{
  "n_layer": 11,
  "d_model": 320,
  "n_experts": 16,
  "experts_per_token": 2,
  "d_expert": 224,
  "d_shared_expert": 0,
  "activation": "tanh_gelu",
  "moe_layers": [2, 3, 4, 5, 6, 7, 8, 9, 10],
  "router_score": "sigmoid",
  "normalize_top_k": true,
  "routed_scale": 1.5,
  "balance_loss": 0.0086,
  "balance_bias": false,
  "router_cosine_scale": 20.0,
  "init_std_router": 0.0191,
  "lr_router": 0.000488,
  "vocab_size": 8192,
  "norm": "layernorm",
  "norm_eps": 1e-05,
  "tie_embeddings": false,
  "optimizer": "muon_variant",
  "lr": 0.0071,
  "beta1": 0.95,
  "grad_clip": 1.0,
  "batch_tokens": [16384, 32768, 65536],
  "seq_len": 512,
  "train_tokens": 283500000,
  "steps": 7900,
  "dataset": "wikipedia_en"
}
Below are experts of layer 7 (counted from 0) of a mixture-of-experts language model. Rows are named up (a neuron's input weights, with its number), down (a neuron's output weights, with its number) and show model dimensions 256-319. Each number is 128 + 32 x the weight over its row's rms, rounded and kept within 0 to 255. Numbers have three digits each.
Before each expert's rows: "raises" lists some tokens whose logits its average output raises strongly, later layers aside. This comes from a sample of Wikipedia text that the model never trained on.

# expert 14
raises: " in", ", and", ", "
up0:174123131149133121115139080063141106134111126115161093117142186145121141083148170169107125079137104099104058096153133151133178113149121125102162139099072148109149181190108173067109155179070190
down0:076105114104121044128098098062187162109112163123114156192116137112071147096119156048073061215121138147197134168176152143151086122121134129080165161170147121108149131153120056072160114127185055
up1:148156148108122159183122140197169145114122130162139094180098070142089149079109186200129146159178144200091132126134135131159136199072121110118090110083143138099170033161113114193098102060138136
down1:075136115102172136159113108096143196125141143151165205179111140146061122122132134110122094159168155170126148157062136126123168109149121085139126063187098059167076150152126226093137097110164132
up2:128132110148145076131111134139148158161169120093143118165131119120112107071153118131115168101116137144127183153152127186142172173165170169126185141129104133138119128133110152134112150107092141
down2:170100124095144108160149097073134223129124142144209140151144109100093069147125190178110105083092079095067121143035130074096137157213103114139141109087137143186124101086188113136103113102117104
up3:133105099103094059132078062155195137127121162126060076137148187141159114135121114110169107120092096126075122134176126137095123127082112113158095119116119095141104141070156148091075118156189120
down3:142139093112172075122157149118142194165137111176135082189151106172149110114132107064099109086133106114136073149163103133167145132092119158120165139181163141158121155150108055092110135097071121

# expert 0
raises: "-", "c", " in"
up0:209165091043129167178133081103142133109122103131050147108111086114138135112149116071142189109132205120187122110197081077103126158165078109093178216090155111142099072138116141153141118145162112
down0:086142146148174164101073147101105108095113147125145144133092103036116146146086144112136118103121092137131152145098170109141107136144107132180077122169110151094174130092123112113160149084166104
up1:078116119119084127111109154162104141096122136148132208132125120135126100160157122145167177103113088179134073144109143174161064190141073124082105129136094121106075138143172130152095128125152115
down1:107106159142166139131129156100194151159113046128141059146074098166132107100157128069118164177137142152116129174099104146126112146117098187094224133141158073197162103130117109146139148085111108
up2:105172143102112119111198118101154071111127172107107158071143114152147157147138124073171170133143149094133113085095105139167154061156116142100148106145131180109109123152161110143101114132095183
down2:101071078102128164177120181146142123103123109125101145120180138145117123150148116166174052082109134106157122147129155101180094078143142130107141102129155166150131113130162156103156150138122128
up3:120177159150098079148143135131128081097082113127111113148086146121101089090181155130147193092099113117177029096126135191112115123142082186111155114090114126114128114123126150113140164177121104
down3:167107117122135196148122087120160115111114087173128131147107146151176147114109057129110181133128151124113104139146119141148149070104111136131164130068146125157176154097145133129121167115117123

# expert 9
raises: " and", ",", " in", "/", "'s", ", and"
up0:124150102134108138180158127177080075122056217160079104150132112128116114151132151174149143123138137058114068124144142119167103116104086126115180135091100089091107143104123142169172119120124136
down0:130152187099109166095111151160134141121090086142078058173161148119129107151088157111072080101109107095155165139111112121135142119136140102159082127110119146146130159185162124147140121159153182
up1:175124114137135111100159168155173188144130177186119193105194123103148099133145107160087138113085178135169164154113117148159207104106084095122113179142077136157166144072103105146113125122074143
down1:122132119194155145121090120080115127107131174118120152136163101094152116156165139194126020181139099086060131106194144137138157081122094111115123147132095137140142142133105150146164136118152115
up2:143087135087106118137046148108114137149148158169107081117126104150093095126116121127105055184110225163122119148103092116145088095122102093134150137018123124107149154090117111101114125056141117
down2:137116145124143102103147165142160120175182176104081128165096184115140166129130109086149114144106068116101124138155159117122134138091137159120069059149172150108129114084150130166126098175152126
up3:142131121152158085137091176146076155124064132131179142095121104146093097129153143184063127170082169177112132116171163146110204169124120169115112100129114117092132107147159170126124094120129172
down3:154105119128114174076180175158109177115208118154112155124153098145078186081125176144112122127180159154091100150181168076049146095149130175133105137150107122131143105062100118099162096169196169

# expert 7
raises: ",", ".", " and", " in ", " (", "-"
up0:104130122145193115152123114159135113143145074119185132060140111122144098115174122106160147106135176123183096087147156086140159169142116109148118150174146134137179135116063149059135112132127182
down0:129133089133118139137135147141057161142133127075149091147117155116102169156121081184186075048147092073137126100103140159139071075155135189079153187075117154116059124055124081137129137136077175
up1:105120155097142151158145115099105129183126161087125191137141151129111153118128118174081122145062140120162130163162123143138130156146095132168139146118077114139120127145161215111079126114144129
down1:155151126053177165121177105067127087164133189138151190150103131032121126144154095171157053095167057117135120109110216172091120158082063140126161165150146158086113094134164162075123094158117100
up2:129159108094129090148079157144141101054160103166106135131121078080178143134068078172155176108144121112127130086151101115166132194133135150073146092128112152129099207102170138099161157068115142
down2:137148138169124153108132102138136139143157121105132157138101092139134137113138154102084128164139117154138128125103129056092191123079159132134143112174136098130032097087089209127107149117120106
up3:139156096151151097095114159129089118146132145116101077113131075142087147086109116114158055095123117104177175159073126114155145181153135123118118145082152092152151133144040114123107140104147067
down3:108133129081159096152146091119115141119062088152185106086083085110192103143142126091092117142108114101099088151069136147112145065109119174100109110111129146167078107147121146138122112151068162

# expert 3
raises: ", and", " and", ",", "'s", ", the", " for"
up0:098188079127141174132151109126134108120143114142144135100082215144156118116160160113151104103148125114095093085122113129104110134070099161138050110166161140075106125123178126135105205170115087
down0:128114091124128157117177118108100130114087113111090081227097071077219118127129094124099135135166245171169073147166190124146091129185133118166037100150087165181135092143110126134133160163161037
up1:111098095080091127175102135149073146126145093076092152099112156130173122130134130176135053040121078113126133123112163150173117110179127128114086061115098132126142140177160102154115150129113091
down1:123178081127158133152162125121170115116099095139137101132119073119140104082109166057112134129096093095146162129094052117158072092158102180107110086102125157188220136129111156111101129133151074
up2:122124153147134103120119131125190121133108083192157125150118125124108175102119128153135121138138148080102106098084146112128103108141067086129111125129123061106143104086149160079129141138161112
down2:092042158077103132132149137150111143115146161080155089192131169117142148178102070123182149109144109117116072149176147132114193172115192152168154144118133182087190151133102147116128152167191121
up3:138100152149149116176126065161193066124096150171145151122154165097174105071144100129079177101105105155108060109106143134160140111092092067131146095112117087063151102107156125157169146117173171
down3:122134115219076108098135130116114141089137073100120118128170140168077125157061094131144152160126140136145179137145189101128092153118095161144133152158125056118094105109127175155062129160125078

# expert 8
raises: ";", ",", "-", "\n", ", and", ", "
up0:202113157134148174138133162172104155120127151139080123142141088140092169121099160132112131163106146172120063120171109146169153096161119110138130158113188122172071158144151121115138162177150120
down0:060103174109128124153181164117125158102175134109088142111158171127110109149089137139205150078123112145186083055090145143097117103026147161116156120098016129071076082072119128107136172133181150
up1:154147120144114076103139122169126102144088103170129099101075138113151194102162111101164146100127090140054083086094156181093141077133105133112183152130118063158159071131098155160137109055133141
down1:120155117034142066176169115156144109132071118139120096144153177114121126114134137071164137157074117097157137106150128161139094147090111135114165112105213149103118119117136119126114119116123093
up2:122112124200064094098082160132151204111080066128186122187157115093143174099114102142142133182127142125151128135065097103166154153148206121071157154115165124158158114068134155137137145086090106
down2:168116105124094184129101156052130098114108157080108106133150161171139168114109099106143168115133048097190043140135124182087146199116095160105152138144173082115114120153096114119088137080073180
up3:106136152153117121172096114126157120181089120144171087074133086104110158104134160155165154106142192077117103125182173135107105149097141156129116124130109153138137096139148105130116134103104137
down3:128125142125144118093146127094155159160123150067118150104095131154089101181100160116121096107173092154147102152127112171108076139087082106168255124081148156166128162138074126109143104082166114

# expert 13
raises: "ad", "-", "in", "ed"
up0:143153136085135068140182124170126046122168133087058107126143119112154149112113107161149093102109112144074160123142137130151089157111122128134111133108154121061123106174140167182125136149109050
down0:116090143131114101123130134105153168170173116092071133133120158133121181077141152095102151057109122113133159175135160130107215162052143113180155162163104076151222097100112171147133099085107171
up1:137150112121078156121218087163147138064154134115110098164151097132084055139089167092090135163183105197088147066108170117122132136115145137099095125174093093130147118077168145130121136076155126
down1:086092210125135118189083136134104185060112099165135045125143084185140054120155175106143150085089160128116123096145199084165110100151111141108103158165165126168154132134172148128098137161088089
up2:107134076100124105130126089106146177176138141130106109162098069111128154117112094111154114152172084185102167090120097150103140088110081105157161146146111087165113153139166151123133137118134094
down2:168044102167200134114187127176125100091181142152124147185187151115100112070102135080069121107144188093081132068144132131106115085128175148135130147102158140094109152120092110078134118164127139
up3:108128104130075090122108120155108163156085118140116161175106091136108149148130103123161103141120172136141131080157149115099141099137109050088062127169098181102125130141121115133131162124180197
down3:188118047090173155111101100120143212150111126140152104070155135134178113131122112153124187150074203056073105151144151116102130154093174148114102144166151105060137109121162175116094166175114198

# expert 2
raises: "-", " ", " and", "i"
up0:089115147164094168085135109124100092128123112190116146097154160142157136140150147131153168169098183107135044108115117127158134087155131178161103145097108161103160118142186077165147123095146166
down0:157123125107111172101180099151133104156047164111164161068189111112111148122142149164141144155218163157123106182116096095155102100102093113129048098134169142155114207142132095125116110118123116
up1:189137114107124105114121164140131112089103115133133108079084102137131112130182132078157152093105138153107117073142107083140123112132166096135179086165157153120173146111097114129149188190072170
down1:126138117131134162102126159138170137059116143118170148140134154102117161111151158107175120093120135182073097222158167095138131112098142097114131173123112111147094145115136096067112100108146187
up2:122144126141118076153139125159149115107096142164146142120187156135097112194129092111166110142118055110147084106176098108095104072096133128126116141141130117118087126177178068091105126113058131
down2:127086136125112120126165127164092110135147123129082128094144149139114157153127148165092108099146150094136183093115086122131124141167147102096147123162106142134158133108179177167104098088136194
up3:121139126144145101205146160099140141088137139090138205163128128184117213139110107176084127102072116164134108099090105090121133130084106177139167204111167122024117077169144120122175133169135130
down3:129105136103126172081141118093155163174080145102169091155094091155120104153113152084152107150160123087137135178144148114143170084112135165132170099103105134117200104050100135088154151108103148

# expert 5
raises: "The", " The", "\"", "M"
up0:101081124100168153226133095129107126120125115083156198105142139156124121124136122096154113150110094158158124078203183122073132103148097151147080100074081159191158046167131139157160139160176084
down0:162144127141182180090122107127114138090165102151108120144176053165110127119159131108143120132169105154134107118144132092100182152124141182098094073108128105123146103127112101122103116107106139
up1:087097142142085082096127109126153140186181168114162105168107115116143159114137189127169173064121095098178135104184150158135106114085167083166111106134117116122134149093108153176164107108121107
down1:130143158163163141124134121103132114144150101131141123083126130071070171133165079046130103085104128134134065143151123169143126100127098131060136099112074101169074135163114124084127079115151127
up2:086104098140139132149103168116040166158104112120124133201137183157176201178122070170177151161094133162121035172135130112126119153134184156139149089139093132132197119107154141131122088139108133
down2:142125156103089102090157100150194095086170120105156133141184092155114114100074106107118085107110169131094164112123146125173110071115131151150144173114156104122147142161160092090106147143112117
up3:194073191172161202159131085158122133069126113148121112159129133115089131144132151151152144120113166081082095120130130177129110127190085151153124122143093115109109128113162130104098140122094144
down3:087168125098108124144115153138132080103131146201117143085147094116148169088115109125104091137114082153155156079123193147109137103098143182088095134100141102151131144089142099141144152093130043

# expert 12
raises: " (", " ", ",", " W"
up0:145175146167136170088074128138080101125114131183139095088129052078147097033106132105136168084083135078169149067130168163132142105125114140103187091155196219180153121094108141088063120088085138
down0:134139101141196060147147162108164091128087088129181073194119152038191140112119134088200137160116101141100113115132143070142122153094094150186184095140146117182153116173116140125143125187130126
up1:101162166145100160178119139094105150160130112148153167081069163135157148150087102150090156078100109095181175096110159098153129148153168161071133142119162156149110095131185147125110103139107060
down1:123089105087089194100097161190150122106138085137160090108132126179120133102117083118142115145165164140137059110093120113150105115107051111155139142139120052152164182150145136097120076136170184
up2:136071102141120162096159148093127139098147075131144105121141114125108148117128179044158134153115080181111109101135156128117132139078149096111083139109120125134166104129185122118096072167124173
down2:075129093089132141193118133140141161142105145094126073144148156123167097098107087142068071137064125065112144148114118115093138123103127096131143052139103136163088103138136166173097093164076121
up3:076146123080103141102125132159106096082177147156143163091083067154142086088092084155160175134128108170163075118118117163136122108156112129093110144100096184111127145152128071198118179118136108
down3:141075157124155118123110101078158155124152126133075196105121051108147114152156124079102060141079129116133159154055085116142104154077131147109146153081130150098172116162141174113146093111152112